From a checkpoint of a small mixture-of-experts model trained on Wikipedia: 128 SwiGLU neurons an expert.
Below are experts of layer 2 (counted from 0) of a mixture-of-experts language model. Rows are named router (the router's row for the expert), gate (a neuron's input weights, with its number), up (a neuron's input weights, with its number) and show model dimensions 192-255. Each number is 128 + 24 x the weight over its row's rms, rounded and kept within 0 to 255. Numbers have three digits each.
Before each expert's rows: "mostly gets" lists some tokens that are sent to it at least half of the time; "comes after" lists some tokens at least twice as common just before its tokens as in all text. This comes from a sample of Wikipedia text that the model never trained on. Tokens count by the router's weight.

# expert 18
mostly gets: " |", " 0", " 10", " 8", " –", " 6"
comes after: " |", " ", " 0", " 1", " —", " 2"
router:121119098118115106173128142149142099151126124130109155145141121142086123134207150118114175130131149122123154122111092163133157078166102100133213114142090119123123088170109129125137153148063183
gate0:135140151074083163090126133092101167126131111095121120096108147135125129135210130109153141115130091101150139107067149170176098100138153113134144085112121166139137067127150143132134131145156093
up0:100167157089118138080152169088118174118150089084104115090115132110110134107181127097137128141113114109182130111120146149135119110159161097150132104111142147130090088152163108156160147110157088

# expert 9
mostly gets: " University", " American", "'s", " National", " District", " City"
comes after: " the", " of", " a", " The", "'s", " his"
router:158156099145084074156130199123109070151093156128121168108125130118140087120152134086111139134087185097148135127083099174123113109138142118227099101135124102082136143146135133076098107163143126
gate0:166104108113121139155139124165148126098141116152152160117105122135153083151115131121144120109133111124123128088090122129143099126089094090179120118102152161175161105138117116085132136121136122
up0:083127151136143131084130110137098106116108118103116137126166147143141137089137148128145136149095176105073180137173131136148149141132124139114106176161140129107137155100102133176121139132142131

# expert 13
mostly gets: "\n", ")", "\"", "),", " ==", ")."
comes after: "\n", ".", ")", " =", " ==", "\""
router:131167090130106123192143123155115135160120146163113124101092133146105143114183078131085093141078140110131131168114132142127101112144115116165120141136105081143134148143118140134142144147116133
gate0:124115134163139117120136126161083128110084128159125137112078158093143150153159143144116141133108105126100111137145117122122141158137135133109124153087090126155130115149105129128161106113129160
up0:111128113126136132138134098169143142104080111130126147134103128127108151156164127114106100148126114134114155139123067173112151183087123127115156151106136103139163140201092140122126135112119149

# expert 20
mostly gets: "ated", " used", " film", " work", "ations", " government"
comes after: " the", " a", " was", " to", " and", " The"
router:129167095117102049120128166156128105140096132140122170100142103132112104141158081107098136136129161108175128201081127188088125124137136115203103161135104105123116091130157148098105106164114174
gate0:138136134133128120118137116152051081111151163122148174141136119111125126098169081145176121111128088156172120093103125146144118131114183138128135132101117117119151140154097123118117115125143166
up0:141157125130089134105152089135090133098133173109112150167102140155136135113114115103121142173127084177135118110120121167140123100110159125119136108112164135111159164126110116130109108110146137

# expert 4
mostly gets: "|", "===", "==", " ==", " ===", "===="
comes after: "\n", "|", " ", "==", " =", " =="
router:174157130138105113181108145180178126125123145143137167136152164119136133128255117152115179109126162134139147118103134131100131104144094106151137096112106096121119120166128144149142171130114111
gate0:130114105129120112140144098102162112141137107133126117128134105138166115122137102154131098103125120166060114106131152165116123114153135138129134086129113127143067117075141126171131155081112116
up0:106144132130149108118116135181117175125113136144144144130084148147129123161128107107112157165153110082182124158130117144110118133104098089136124161127168148124155139167099161092123108176177118

# expert 7
mostly gets: ".", "s.", ").", "a.", "\".", "ed."
comes after: "\n", "-", " is", " =", " known", "\n "
router:175136084118109084139146112174156164109110115141130178077137122128146135114170135140103170139154145134140155134103140168112104146160149128140135156139093092157138119124153191122135129126160137
gate0:136136158134183101142142123136154136134138117101178125111097124148107103114165105142123105047091146144128120101164172100146108162118127111115114128168093132137146125080154140131094103170127178
up0:133132123143114138096160114095126134099138153133157125166109143117113124167121142103147148157103099108138117162163149149118155068082114134130210121131140177128117162133109134094157154076157122

# expert 19
mostly gets: ",", "),", "s,", "e,", "a,", "er,"
comes after: "\n", "In", " In", " ==", "===", "\""
router:107121132164103118175134140140131135125113135192125142140121169145137129155202108107082133126132151087110160117127124148109145086091123135151116110111124059136151122131109138112107177160094153
gate0:096134156097120166158122147119149106108155099163112156133081131148114131164150102129101130106149101105134113133148152133130101138132136124122127123133131124117103116143099154154184141169116113
up0:100115113095140146123146118109093119132100164146173129154165102182136107159100152110150131118106153098162164150139100134117121131119115124157165142082136135104123089161131117077126137131121124

# expert 23
mostly gets: " The", " a", " the", " his", " its", " first"
comes after: " of", " in", " on", " to", " and", " with"
router:127137127122111116149099124183134078128159133131109171112161123126125140137184114121076151118115152144158178143085126125110145112120145171193125130138116118129134086162102148110099125130130175
gate0:141120116070088119133144083119120111144193136171084156154122101110147125132169156143126144096137151165135118110118156138114109096145126140130130158134132165149082090154126163162150115152120099
up0:164149125072137115115105111115141128140168111115091119138105113108142110154177143128129110148131135152097102135115149117103141108153122137100136154121132171099085072174139129155152104164107138

# expert 17
mostly gets: " he", " who", " had", " they", " has", " would"
comes after: " |", " ", " 0", " —", " 1", " 2"
router:141146155136111133183097185145139105101119183119115142119157128117109146144171142100073116156139132136119099153116107146125125084107115130174188118177109093125120138136141114122136157165112163
gate0:146126141150107142152116152115112091114140171088115139089107113130116144104153139095080130180114152150116122106118140114133103132129121150207139140128151159164141141126175114136137145108104127
up0:122150095106164137101136113140167154142119077162131125163144132109116098146115143150161129086114108096154115154120137143119154115108115086051116132119106102113129117124109162112130097139132133

# expert 15
mostly gets: ".", ")", "s.", ").", "9", "4"
comes after: " |", ".", "5", ")", "6", "7"
router:171139115132085115155136141167102138183123151117105113105110166133123090122179110129069151107130128130134154181104095133149091124146132133154161088163126063149123119156105131123143092155099157
gate0:137097179142115121135156120134144126117154132132133142164159115126124118094093090127149119125061141128149102134163099129136095146101154100146123069138119104105100182111118095121151090174140110
up0:132124167122120113144168099131155125117175134121090139133159122132116139104134116132115099120055108131137113127173122138128103112131114095125124093128100082107118156151096093133159089149133109